Experts of a small language model: 8 experts in each of 14 layers, 9853 steps.
Below are experts of layer 7 (counted from 0) of a mixture-of-experts language model. Rows are named router (the router's row for the expert), gate (a neuron's input weights, with its number), up (a neuron's input weights, with its number), down (a neuron's output weights, with its number) and show model dimensions 0-191. Each number is 500 + 25 x the weight over its row's rms, rounded and kept within 0 to 999. Numbers have three digits each.
Before each expert's rows: "gets" lists some tokens that make up at least twice as much of what it gets as of all text. This comes from a sample of Wikipedia text that the model never trained on. Tokens count by the router's weight.

# expert 5
gets: "|", " |", " ", "\n", "2", "-"
router:525490514466498475494520505471518512478542497480562477489515505501461477496515468529517508509525509467477534522535499531445512517506514497504487456509528501495517455493526515513504513541538576537501504506523533554509497488511500527481505524459488515526530514529462501500483490492577461453533501496521492535527497480523508488499491496501502483506505518539491506488440471510452491522475487468508490480508498557494507470494546491521540478561472489452490517516472514485484450532503506491525517489540475524541479501517476527494493471495464514460477490494518468530488523512511494493
gate0:517471502485507561512509454501541504496514462477552526545523501474483510491512511516489515516509500526464511482518499473487535485474515522463472517472442456522540511497454491522533527506496471466464525473510499442477542467498497491513521501508509515488505497496511526544517508524481463488513478548509482494513518512504481522511480507509464554489535501513514514533512524491500485508544491492507517510499512449524493473511481479463544484495444503464491537531463493549487492499506519469494479473515469490551459516517520494462510492526540484461466456525550461506477476487513497516
up0:490494458519514504514464540510508454521522498482508519492507475518489543527457531481463518468479504518482522490481477502541521477537509548491495495500520535513506506477485505544471484491450509527512494511525506489464536520499501491521489481493476526477516479504546482519538441489485462475547483491513518495511526560566528517492498491484531528472508514508503488491474504508489548559500497503493510482518487457481478525502502520475499458469494473539515496514500484525470472490516557510501555472508480483546481478485521466469443510474523516443484497526445466500513499483506490524
down0:481461499511516518512520465513493516525538520481518483516499507466535517506527507483503486483509455461522530514504499474499506491483491504495483501442497497487494470508505486539544482506483532495498480547489567495500428472497501508479496506539491507544551485516523531518495496471493438476536508505484506497504471497535458495483524491472469561457535446503485483479496506535503515538545518481517462496469503513488477520484495529505457500476487485498516466509488499467491562488517477514504493506489493455474494539458493508488502550492525499538477580524511537486484511458493500501
gate1:531523471511476536435464485495482511574517490495501510434507491466524452515448495507518469510520484535495470521489501492535515527453528474542513519489489507477521497504530496502473525537548518486505513514494486537491501518437493506459529555505504524535504527494488544482502508505485486522473481495507475496464494476529486487496505509500469466493499523521526511485487472519509466506522496481514553487506481496493531501503471524502532475495501484467541493480454477487537506452478473515475509499451513528483525467505532512478567508519501508521479548489480499487500442473527494505
up1:497520475452532505535509494510493502478509501471478491521486465478514506516494494474447507512508487515468467527556490467475475539471495450515462517524494486541488508487497548511499517496522485457510525508468492512528505527490514474496501511509480504442534539508475474472517489456509537515492504518457486495471519488474514514510482523517478510490481449509496556518486492532495512552534488502485564490492533511503523512486505469525496522515507545507498543515499498489551516481488458501452528472514521507487502499444549500464524527501497504476527447487519486476523492434487439504
down1:532520474450485516560489507461485509485501542486535511491490530475490515492506503529512520471538492513492508486488526483478507476501519556516503498452494497450497514472500487506497484512519505489504486487455472538484501452486520485516473493462481488451516494495486461541471504540528498553523535517442515499514466502545488506501533451525526480521499484484547551515524524475491500488516527479488495524471549480500477473522509552512458485489463491507460507482514496509483548483498569509469507491471514508458494479486519490556501477558473517527513474495514484510494505490498464509
gate2:491468559506470569449514492484503484485459508502456504522501535526508482487510521530522525525509499507502553520520484535495521497510521490512496501499516500494463468449516539477472471533496513511480505535525482495541535501531526466469527494505503512565514499505481515470502508527532506530551492507453497528442473538486503498478537511522515500486530495501505509483488502451425482531508503520466514487469506475492496454496502507497560507526486518552510496507514507519501471517465482468472497498513487484493484454513507514488482498442526491495526476503524470460471518503521451513
up2:497442501527504522466528493489485502513487497540501508493476458505489535514521515488497526509483504460533505514492521480532529449467474465524468537505510491484497521503530532481507488548559477485464486508500424464478500506545460499515511513506494470533441469512513524532476490455469473528524488537509456508467471522502506518436523504476451500515524498499502514492508517480483502467521477535460502487465534479509510475508559521486498482490485476502501498522515508513485507530502513460479553529505494535496523495528487567489481447502535522515473503503523499493511488481507473514
down2:532521457521493492524497488496502505529495509540487484505505518518497480533508530506493496472508475505524519480449514465503482480524466518540506491426453511532477517510459479470521487485496506509492518524569477484514526472476518546486493519507490463515515503497497451518458567470481500524506471490477536475496534475488486504510493494460505485502507529500524494497446478520514473503479479497476519512491537500475501458478503510527527452528497508509507538505493471572508499509513486558511504493543506512501449513440497494555502485519453524516464492513490524520488494504448545503
gate3:531503508545519508504493487489449510507527524495527530485479490478495527462529482500566516495521535514484446535497484483464531478482496462486474509505482535520516457496531538477467464529505507439527516499486508537488491494510488525502521509512516479477494484443467537511490535521478495522472536465498498467512555476535471487484474520498505498519490487524484475528543522513546504501460495534473480517526472520538510534512466523509532486469535481533537512478534510506508487469505491493514490486510498489510515527527464464446528505522478513522524479431466448501505487495509523484
up3:506468522506482502524518489501507540516510444491567453471485503511486522480528535502523508472519514482440510509511530521513507521519541527465530476421521499525491564510492514484489533536487482495517517449465471497491489521458502516529484498486482519511513560518487468512484452518499494489509497543528477518543486527518506527426512507464468517481489516480510501517471457483551540504518530516489486527481499489493492448457471478489519463528496485499500472507499484483474489498514490479514532473505487509489500517495488516501489506452548533478490511518528478538475524515484486501
down3:536501516514502462507477475533534498496505470497515483519465469508536536513492439481464463516482530482502503504483513527518497481543485503519493526521510464499527526487478556500487551502480489481483505453489563480505553489529452524503529517511483496525465529509508516497436506480485480489519489463477520478540513490484511510516489498481532480481543515486489517444448493475518472467471517498501476517512485560485534512493466484501528475504494486502495489480469492465495452519491550488527541532488457506548516513538481504520504495497480481484522501521537493516436525506500524523
gate4:462475532488580471508491482507484509473529532515501497508502484533474523539475506457507546525496533513466469496513514511480511522484489490451525500506482557490473494510545502493521515498496514472486532495508489522530516493504483535519502503501498526476544460437477519488459500485462517511515466524514489509486483504514482500545516477488493501530461488518485457495486495500507526499483507506502542504504515493474413468489529479508527539504478488475534505521449509513480495483475488513502452503497437527466509515558511507526454575509488522505515517454479520520478498482512508500
up4:506518492533485515507507505535516514516516506523521471447485500492506515533481489519521513528509492511527530523506467527538462522529518498503472482498475515482494494474482473438503512505545471469500480480487527496477526525509469464480508497485498481491460517501486488459507492489476470518484495501493556517524479503515549526555472509481521529462509529518501540482504492514486483498465480496542477500560499509495518512548522527475509460461450576485518495468474453460495497485499508479532529508481504430515490451494548504468478487466562507504516454515487474492502531485497508491
down4:505513485518566506527539470514523511472481476476529585540486502531527519543511487491463508474543529537505504520543515512512492485496509497525503477511458490527492473481496535489497465475487508519530503485466497495475534500499498484453545482518484472521482461485507487458519514477501483450537524516476506510533502495530543497513509533523506475523469523508518524474534484501473475447502491528480456512521507511533475484481527545497517490519509519544477490476513473482489445457468487521457499483501486492527494489426472479505499520501464507469487514518505444497497506510510472508

# expert 7
gets: " ", " in", " the", " of", "1", " for"
router:496507493514517508488527492483511524496554488532504491523478488480451507543510545521539512491526515462465519511510527533475528505480529456530498473495486490486514409503522497527500505506525544530539527534503509505502538500475530485499515529496481492533510509545474474469476495548497471503512450474502526516530515508511501451511500495530539481482519502516499496532475500458470503546456542480499530527507465546467515456474515502511526481532494458518488563495445502512467477503519511508506490504473486518522497492530494509501500516498500486523479521465460470501471461551485520512
gate0:585479469477489500502567443524522495499502502500522523506548504477462496437507488456517513528479460513492484494521526517520522495545501498515494502475504485507551519513501486518488524526507497496453469557482491489485549498477512469551466490515539494491486484494499504500532520502539457504513507538534479487500542487524517545480547473508447507490520520495497478478495480501492486480565446476508501545469484522486495499493509459509486519536526476477487518513513523468483476469513493471514536490488482526528488515468497506485506525507496483467537499504519509481527494515452470499
up0:511466489539515508451472520538484510545560473529499481498503517510489494476539516470532529498467490515512489492479497494502529517519501479522543520528532492484513475501553537484502455517477495562543513503510518513494507470487499479464477475503479518498529478508498494469496481548508498485539496493485504490485481512462526485503470501510544493506512485509524486526471452493506504500516498439508491495508530483556491508516498517482520494505470439516467507469493513533482479494508512479459489513592512533448504502516513525510457503485502512456442495504508533503473551550463513494
down0:527513551493484492495491479483516513527479478479557496483503513486499526504514516477510532492465508523495515520462516532550529504502473485494497496516484504498493474520467530497547493505463416507549469505488446486519496517493500491501520502524466509521541486525490478485512459498513437472549493543510504510507498491540459500490488474521531490470479480493516498476496573539482512495485495499446500448518442499478466507496495521480496465503532484507493481528471488509490581495552485534462471528509485523504492497476503521491505493516471494510478524527531527543484499486486492463
gate1:489561490518484469524559507516475524491518492551534498508491493421515503491471486557501484509552489489522506492510517496493475487510479514537488560491476497433482469487484539510467495493502499487479528512516488475473512510548483523478490488488505478492504529479501519504462504501520471518455516500495502490500451474547485500501466463516481523486479469500494498480520439516506492512501525490518501519540507486567538484519502483525525497521462513491481488456472490485512487543490509546504517477529511528529500483560555492507520472485533493495451484540519500464493514469498476499
up1:468506572491485482540532502541472529512483498466521520511488504481476513546465500478480525494482488512499477466523503535508467474466517487522515497465512474549469529476535475503552524502481480511510531505428550515477487493519532458483464446488509503492502507548463497485502493463492528545494569494520475476502510450448506474567503492496506503533524473486496507519528492489471486532510495500526495481506525480525502537497498486498542483530527516489485462499513506484528506531507475523447508500527489500488492509520462527477522482484492523493495494460487520475486502454511482478
down1:476493489490472468491550477498472501489528502529461504495492508461516501489436483490483509469472506518480503521487542509522495474524477519505528469468515513495492517505499541490509525525493482474506522494491537544502544519482511485508512440517518496483508570520444498516433493506454518460523506496506489453518500509514510562500507501494523525510522506466491530470527467479485494535515494516539537486502524535480513485448478486540528525523502463526458460478494498485448476534469489512465483483544518511498520471509511541472503491495463553477477504508545521512474521500503477505
gate2:491522534489516527448510507523500489505516434502494524538491533486497463513499534503517519491495527512480522530494534471473495562533499503507510460458543513475515487498502508477504519507460476490543491518503506514529505515505508464472488555497504509511502571483516511508495483494562474503523516503528506528512476509492488535457562495475477463526497514472501516464475524507473471530523536469520502512491507496472509446522507504494508464534485475523490498466496476484528483488453481463455476540494529484489510454524522526512510533455510489435520513477515471489509506508539472535
up2:513511497515517511514478490512497481481474504475503455502545514465480526518513521491465506447494522451515485497532488470498477529468470491501510485473524481494511529489533491521505404509518551489441485535523469482493518527518507493473429512485522502491481480483513490473542512484465517518475479551488507486534456487510511486497501489468494488536476494507501456481507501511522517498549497512459522509522475521494506485496480477456511494502497499528461497508494489483530509512483523484496442513493530541519512518529494519526486487558540497511468527560492501514505465531446545529
down2:516517526561483450534493505467491486498543505510490457479504481468504524513531532514475508461513492508506514527523525500501465515466472482505505487452514492486507474471476507515506478499490494485522523511489518444475534507514496483508509514483513539483509492514519527490491519469489523498457509546461550484509469462519490488497492445547530530506474520475505458526481488437513507496503504529479545537476538524452508545485465563498549511491491457524483533502445519488510519492534520506518482485498508541451479504490510488523515473519541491507488496529501507504445484509453488522
gate3:506531540521492464515498451500481509533502529515518521452457490519539523534509541478506521521487512500457497463495496460468521499495514513502514509510495554517505445494465482508525515517503489520506490458503460505494475544491517475531487543481499512501525519507502514496479520548485492490473476494528494483511532473550490483502505426466508475550518515522527479460512510464503504523478526497489503529434505493473515523509516522457432496501477488511508518499488482456512485483528525494515500491521513509510523462488530473518552479492463488471543540475461496527529478470460539497
up3:471490493518529477502446497513509525533483539493503524525509514519520488497559554510498553488505511480544463494456537519487517472507507448460474539538524467484479486521500546485504489522526508505490482523498504482514470476473442506492478503472491510526471518477520487506499500515491544486510453514523510462501520501510525479502501477543506519481455514492472513514502501462548524516525506552503480522511474491485491519483510497506479506484486495435517517524506531469514501484479536467490518521513494491530548498456484489501518518525504584478494479507488516414523493493481479475
down3:470451498503478507473516493477498501487506480482488521488460472505514528520434450510460489500497490541471490515495518506507505531541475510507497491461501522482501514480521466464520500485501513535443549484447474513510496500582459471464489560504505500472513503530456494488510520487483452491557520476528499518489456492503560525499484539479484521491457500469543478499476503527497536498509492450521511494503532502493475486513517521502489518507531538543503469460517528503527484530472464490512513512493504499551532477486493491486496500509492518521511503555543487505498518512498516535
gate4:501512494489501477513506503539516486556459539523510533491516514478514502532495476485518533484532461509501496478500441493513462501529520501533470511529461504516515475502498531464537490526498522505521457518518456503506461498476516527504467533480506506540518511538484521491539515582512555511489491477528499526540519537501511484489488465498458506524483486503516488499521500468527484505539503506470503476513479561473474489487476433487510509502514494480480509509501515515474477502492493471498546492515525482527469432507487512480485445529511495462499533507525488455467507475525496444
up4:502502500514484520503491520534549514536511487521523494471504484531500444520515515472492464467515505511483495497493554498479528508534524464496460545444497532463534510494477510473508507515507473462495496481499494494505516527513482516540539507511476468507494580510484504492496523503486446476489459471452528494496545475515508486521504504487459471487468473513468514505506475488533526491462443492484552506490507464524485549502511490534504502474508495486541509586487502503502497476514493509462509510557480460496521476492494528503501523545488488513483500463498500441496527497529516515
down4:504475511494480515516522577501480492559514438537513499492478497478488527524465511536510495482488495506508468487502457472470485457513525471515516489472496517466488493488518502490480508503526509485479509463495463468509529473484521471505499485552514495459451489515520524521468517479468488508499505502466539464515503530501480494550531452503483489546479523497510538543530487497476504491451528535506516473488469501523461508526520537513486529505504485523486511470571498498511497481452520546495552465488466466528511516493499471498488500536479520480535527496510523554519509490459506494

# expert 2
gets: ",", ".", "\n", " (", " and", ")"
router:537469494512520506495547499501492531516538479482551481506459483494490489571534522518520516487529498478515466531520524512453529520473493460479496514515476503514488461476523511547537486556547501473491519504478482516534518508513505524488501498490523502513551519543470518504495472535562479498495499478518509537492483492499486488507518480531485557523489497511454520559500488464520517512480499470493497506505434516506503467483527491498539509532507444511487512497453493525444457519534510519494490502532505516533535485535499525482477473469479519512487527502510454507477509500483476517
gate0:541486516453488535499487476481508506477561477483541496505530506461473525441494495500497490545503488527448487488512506481502511481496503508502470505495498478561467477485488516532459524538476509483463477561529528486487528504553528500531504506468503507506502467504493453512527499483480456514528446497521476489496537490518513537461544507499455481479523498480456498457500497498499496522517483546484522499547487524501537502473518492515502481518499489494542512476470496487486482514523537452549506498485520517540513524553533516510508533483476481469502484458540504490515515502488502541
up0:545497477518488485478519562487494536526511531494492498447482481516451524526526528479582529468526475492547501468491521518514524504527508464481502472496474518520542511491512501470484464501526515509500546509484484536505471480484493531480441470503439527498512483494511521479505523502520504455531488563484521489508477494513535481471508438483526466518488489494519491518504475482487471486504525484487501466500479493527479537540496516480490504515515459498460440490529491513507499528466488510496519505521465504473487501482476474508506513496536517507506473558515472517473472543522519470
down0:466534491529511506507509502493492543477536512508549485507487472453475513510484497488480534498509482498550512512488513486528539531492458509461513514534459481500533501466494533511527476481483492492529466529498490499493521507501511519466482459514491498511482517524478520508461488490544510448548504516501532502514462507435501423487480501507516518489552439511528464489495489452478481497484484545502485503498516485529483500518522524585535480521552479498526462512513522501463528471484461513488509504520477505487503516514488499490500477494538530499426523511501498486499480492491514465
gate1:536481507502487530517535499480515485470498501524490537450511514503484498492472494528564489496493532539499499495507471478513468538496473501507546505478470507487556450468507503505488476511537549500494509470522460559460532508474467516467546500495480513508525548474497521508516506523528468499506495499530470531485475496491457477447527508516487478521431511554503465498510525488488484512568494473491557537513514500479520514510493525495483479469525499481509493464479510492501463522479524474548456513515502500563498523511512501521516476527508502488470517515485493483527470491514482525
up1:505528492466508453453490493501494533500502540484493491484531483492511500486485517506480444498475479515481492508567493507528498518551493483512519503500486510525489513521537473543431519522535534483487504558470499511508519485472513518478475529513562506490493478508462548466524525469498509532497559491483479522439489534488519479495477501490515538478500520482497471523489481498486488509468470511447495512455502476498503494496487510434507487506460518508492479505464587499523525514515468457495483451501492508497504475532486510493493502542516498500523500474536492502472463516527494478
down1:528532528487427489476503452537491522544456505558498468470468495473488477515486517510514488496488501512478483481521519459518515492524486488501464514488456496503480501516497462472441511497497517498455532541520504509486529504531518545522469548505498505509487465541477474477471513481487526500499515495506473497485499521508497499461517528483518496452531535449505509513497500467478454473482542482493504515472528517488531478500502528528546508546474510547503513446482563538497516543472531479512523454515511482498518514516498495448506495499510534498509478470501506523466466497510497510
gate2:524495533507463539491489466529558468514494488513487513511492486563495466479474535491510479556505532504488518518461500489487492526538535505475473472540513521509549469521496512504518518496495483495535483512509472484480504494521529489507492510471480491513518552518527473461502557514508466522507456489494483501507484504533574555475515559529518504478497482522481488459483526522474486518519515471485518505498523508524517476473483440484450477512462497526539533517499504510510485499511495486528517513456509505486448486476526486488495479490504460508504505507521420530509512503518472525
up2:509456527477438531472496500520562487511524490508467498515506479495488468493488524521507506502494523532528452489507487464498478478467494518532471510466489480543411508478536493517481524513503513485523536530470517451496522512485521533522534542510524496481502436473500492485503475505542462453496517529512532499483493487503524512511488529481537513474452512530501478461479506485474511482539491497512541499485569496486478551526488548535501462517501490491510486468450476466534504480518498514516484490528493511500521524518507504517489516519482475499494472485511522549494493538484482506
down2:567471477506501473458472513510469531497520473502427485466499526530534495545504519429492497517527515507494496482473507479495509436462509506508477498480551470479524510495497468479488507510510478500524516539504555505459493518473505488545504463485480485474504528473491493502460503496495548489475503522504451484507511522537500508515492474508502483505462509542515524503450505483565535496468501510486458463489519481489555528494497489511522504474507484524476539502505510537558556518468502471505473487501518482521481535487505514492502481501545520510491504475475492533531498520526494494
gate3:504503472527542470481461524515484498493520552510496469494477501546505510538520501492535499504518518528504490459491486484527522487480517484555497500451529575483541478505507503490526477493520537503488491496486489475476480521510543524469490509438486547482469501538530498476482497506488492523470476489544528493535494499490507482509445464508533465512464490507518481504514495538512486479538513470526487509507506492500476538498544495513507485468532499462505470498486491544483483440497544497498519500495502524504537464531522473538565512517512555497470501477455500471523516487480544492
up3:494475519517530466503482497517482516501495512537533504504463504536494502519518491441512518510510499492470503480496485520506477497506520473490503486458505558478527466491543533485524477524505548507516486493484484499485510504507522511459488536440472542498487514535512451501490494482510519500500483480582558477519539522508521506513475512465527458507496522506490473505491483524509526502525520471529500515512494495489498545487526464521467505485567512455525489480482515474491444477508535516504509478509491546492510482562528499521529555518507534480469495465483514502515501519426527519
down3:479519543477447568520526486468468493494519491516528495491491505485510498471486504533496522503501527498549482535487514518483491520534460485466535472524465449482486530507472489514493478506488479489474524495536464499514492500511510472483506516558489496545529482460455534489515496479527484462510493495463472488481502503499480520506565545521479524491506529460521521499469526480492510545467501540470552498470507524457517483508476521468544525521509501555502540498475518453505491553491485513516495519507484461509491523483450503468471454461493486510510500517500509537491518511485487499
gate4:538503491495542452485538489529506483530496481509511491505504503493428523519512506520517516517484492506480514452499519510512479523566496513499509482523480494533528491499528491462515471514493471487461481475499479512510449488482488517536517487504537517494487540457455496542488495464517511531534513531482489551537548482476504532521550501497496468507465530501518514505499532451525493477492489499477499554494448539487518475475484435509454505494494466504501518461508492546498493517511434491502511519469508473523538539500521502453511513482509539486515545482480472496509479472500499509
up4:533514470521473509522522507486493518524487464491490476511513491456502489514492556498518473498482530471477485495496520524473529476494488527451441502521495513499433506490465508478471502504540492490476541541534522485512486515539497481482503513567442489517494540483516487502479504483461498523500497504513557488555478482515499467445540515488472518533481501488469472500523492515512494454518508502537510526517550499479521522539511536529504469491471537512478523521510495540488520489505452465486528486472466460486487532515517493494519481499485453501494489505465436501466490518481505526
down4:512487509503494547530526485496505494488554513488522518485486486500518505531475500533502535520479528486528478542530481475460444478546488466480485506510464521469528502480543509517506472514554506486517502501499487495495461467491511505535524471507477502506504480542510509474514512530528539511488513534494506499538522451484517502481480477493467473497491466514548496511495473480474509471499489528492514535481489518545494511497522457450522538494474463449474497499488505458531547452518515526485483467560482525507484449442506480489471471467541483512486532499477481497504499510538527545

# expert 1
gets: " the", " a", " The", " that", " as", " \""
router:538476510465498491489547509459494514526557490507518521518466530460490521507487519516490501544489493540455497513509495530502513536485533493504486452505467512521476425463505516517514523538506487514482516488517501514525487494495509561462480523488469496521499508514450491479488462497527451503553482468517525544499487472527528491481511509516544477483474512519494517512476490505509541503473508480492505481545464566474489489485531472534561486505541480496517528464463494521456495478495496540489492508457492514507528468495504512494519513486477528530490497469526451523470502528479502513
gate0:534467465498520488487509487551533458494520511567504528530503497516497524511504522504521533512501490497522496508454487488458530484525504488517492497459506537471524495479495484509501524496499513476478466504543490481499503495506504518494463508532501555526553504521533515489567495491540482493493469505503508477518497491538491532463487508508516475516478486491501525483531493419494483498522484467507524550510513497520530506485472498494499498498542485477508483498525501530473471505496514481421498493530459559491510472507465481529502547478482511450501484519510471478550537465529450460
up0:530493492495504551481489493519550469511516506488535415488545446532479518502502540472522494498470491533465462534445479486532526537524547497510524523502471530477500524501524487486468525498492509479491463502471501508481509474480516504525462452537521524513496481493522468479498518526520486483566496473503517519516488510505488496517477485506499483515472503545545447480496554471487513524516518454476510507525521482558469541527506531487515497495523466487517476518505475507484478487479476504505510531528503523530471490444503480489512504511500508452492468484531504466500527488511526477
down0:497545485506495474530484510476498541513466518497500505503551462488512517492494514474518479498502482547462523501503493481521512426495509492516497478471499501504521486561510478479515514531474497539445480498474526522531468445501495472514453500535540479488520496531493518507502467443490456512475524529484508472511495486475450491490509476499490467505493485528508516531504513485471478553484541510493490453485521494494571558467526443506492468510509535519507520521477535482502518477528521480493487516494501501511512468480521532556533502511535497495508521523499475475468505479476455518
gate1:500562523537517504449472492512527557505492510483511480536509508469477465521494483476507476445522506506514519481548520489524521522469514501463473488499565517490505459482464515496527518474497506480494484456557524459517524523527473548473510526542469502508529499478484500533519497495472465490500510499472480473565486497494484464509510502509527486525473501499496506505469460491505489518463512490444512518505461478517527519494507487539532451492471508535514505522428511473482479536482550497501512478488513491526496497530489519500480472509515481519478537479518505529489501516529542540
up1:477475513488491540498525516487475532508527497511510500474524552509469450475459478432503519504515526499493510510527518506503496480506471494475516499530531508528490491558488471484504507481486534519482479524459502477474481507462482480524538508560466482500500471491496486462485531468550557512533547531517474519495491477486507445499490525502516483486499513484500480534478489491481529530483461516490517511495536497533440512534488537421506516488478530489494474504493527497537505521505497534490453525506511452503488551493482533472517521511518444506502461515498480515487504519470470500
down1:468459486471524532510464510545523486465529477520507468503505502481514522477518487467513479472521485490497483518481472527508496537528486464502499501479529502476505484542496523536472534496521474453473527517490516536534509562558498479522524539461518540463534527521524489514468529495470489507517451473519503528450488535510499490493463531496481501505494497464530516492491486462506491475516517470516519519546517498473493514484540521492487464521494543502529507507498537524514518458524477459440562496496477470515480482515516463510478435515505496518492507506514475491462494487466474512
gate2:502485569534485503463520484527496475504494527539506511494513504533470524509482535483489535470481477476510530516499507492474524555511497498496496471533526510530518452438472518539484494486524499539520492491505513459551550509477504445485469503475544498516526511503505534492566506534496513494494501467512503461460501533491518486476510504521517483499564471507547499510521502521475513489473510499514485480532456491453484481489474520462490483529484478532540521486469502493509481540479505457479479515504543499490485448501519536482456471495517478524515499505513478473490518519534488541
up2:467497491500488516450513534467462493492499486475479481479495506479506501526480503511453507481468505508474502510487522486505473489530527490513500515508456490545483521504487487493505455503509511448517509458507520508475539519493523520426508517495505452515486516541475474504484518478450540490526532536511494565523509552481483506496509452499499538503485498526507476525447519456493530460487498496494448520460528541508505519484535530522548505492511523483456544517491460486528494507518500512494486526515475551518527518492487509528500497558469522500470494515504506524497536532471472448
down2:542494549523498501475479490475507532504502487502457475506523529494507482506494505482456515496495508528470506486488551525518478523453513497422515447500526456509491551488478507489486472494523482486502527503468547508523512507516481553518471491503501483531538483482462520520496520487477503499483480529538507546546532509532483488509483468479455539464425513551513487514487499459507511498492462478481512513500522536465498509461505514473502492487529520464477536471490510529515474470528511558468522467522502506513507505529498493505486524475512474508495463499491495534505529537454484470
gate3:490542478569493516549474498481526515498529481513530449478538464501492494487514535523470535456484486514514494509538490514468505525506516496492516504450468504464519475495522531504521514478487545506528485500473474479491532507461456475495507534474509481510511514465474531495512506487488514515474482484531479473509495493485463504512486527522520490522531501559466523521476479495521447496502548544516514501504518491468544497457508505506501547494511504477561512534505460465473484516558537476492517484529484498476491527501513461504513490543470476520504519460482482472489468490457545488
up3:474482508510496515549514540504531508535515464498535509483506479463490505490527495478530505502503507492544520449480509500504499509534512488490557546536462572483523473527489512477488545502509522429511487486514479494460482500477517536500487473517468517534477505549544506453438503494471519453483444478534527480475497455527484509476468502523490550486517472482517506512510531448513507494535561497501497527522502503492503485516468532507493521537480481478525493494494489494496502509498519531498499468507494488497536505474482486459496535468528504512499493478495509509476481445483488463
down3:484457495480537504526518493502488525478506496473541479488516482517479508490514491493553533506517495505525479501466515501494489465527533463480528486550509496473528562478504483513466499500489476496480530426492484510491487466503498469455505490501481513538496528494516555507501506514527507472509523506500538539499492520484463518470485508502474505513496539487537504491485481425508518461549525488520525520498491512499468493511486509471500518489499542486445497489464533486514451486481498535442530545516474503575498514475519488487520481562506486505472493481509504509477562468476494488
gate4:514516498518536478488532518511479487479484500512559489490488485503479490492522567501558508535466519489495503487529482485512523492512459439500548510470524517480477498481499521497477491479487499506486462510514454501566504499466501542493505481502504526499487538462485496497477528500553497486524505499477450491457497487493516468494473495473550491551463512538543463529522506505462503508505560512545536552519526492534498496517503491480474551476486504464499489494494530491505481494477482524470519512509482558510515453481511485469484500468468505456517526524499523468511464519497472503
up4:517514481510455529500521513473463491496484490493476514467519522477509479494500523516518526511511500452514491520478496470514486512505541481478511527545462500455506466490446507540466501472521522452500531523492490498493495469471502487499486500524473518511485521523471474504432444514464473491496485498527494457498524503506480536501495472500539543467515502481522500539470522500516518493509534510557483526507483515516489468527495520494527483476512500503539535482490535565546512482472497530473518463484503485491520504525468525461478460470487487511527477481490546516493511580458494549
down4:514497478497494478502556539507491470537497511516498479441522489495496478528491510504477535513464492484519492457550486467482466515522479495550515504518492489488545548491552510536475496493473491529489448527455455485469486484472493516483512455513477497479462477491497482507510541517499503486536539522519514499526495471447553518475475472514505491529507497496522494526540506536459507477475513493517495575467483471548466518508503466499506540486480495435540489526501504507534528495443504497516509531528487507529514489484481498478477481520494473488507503499493480517518516491501497551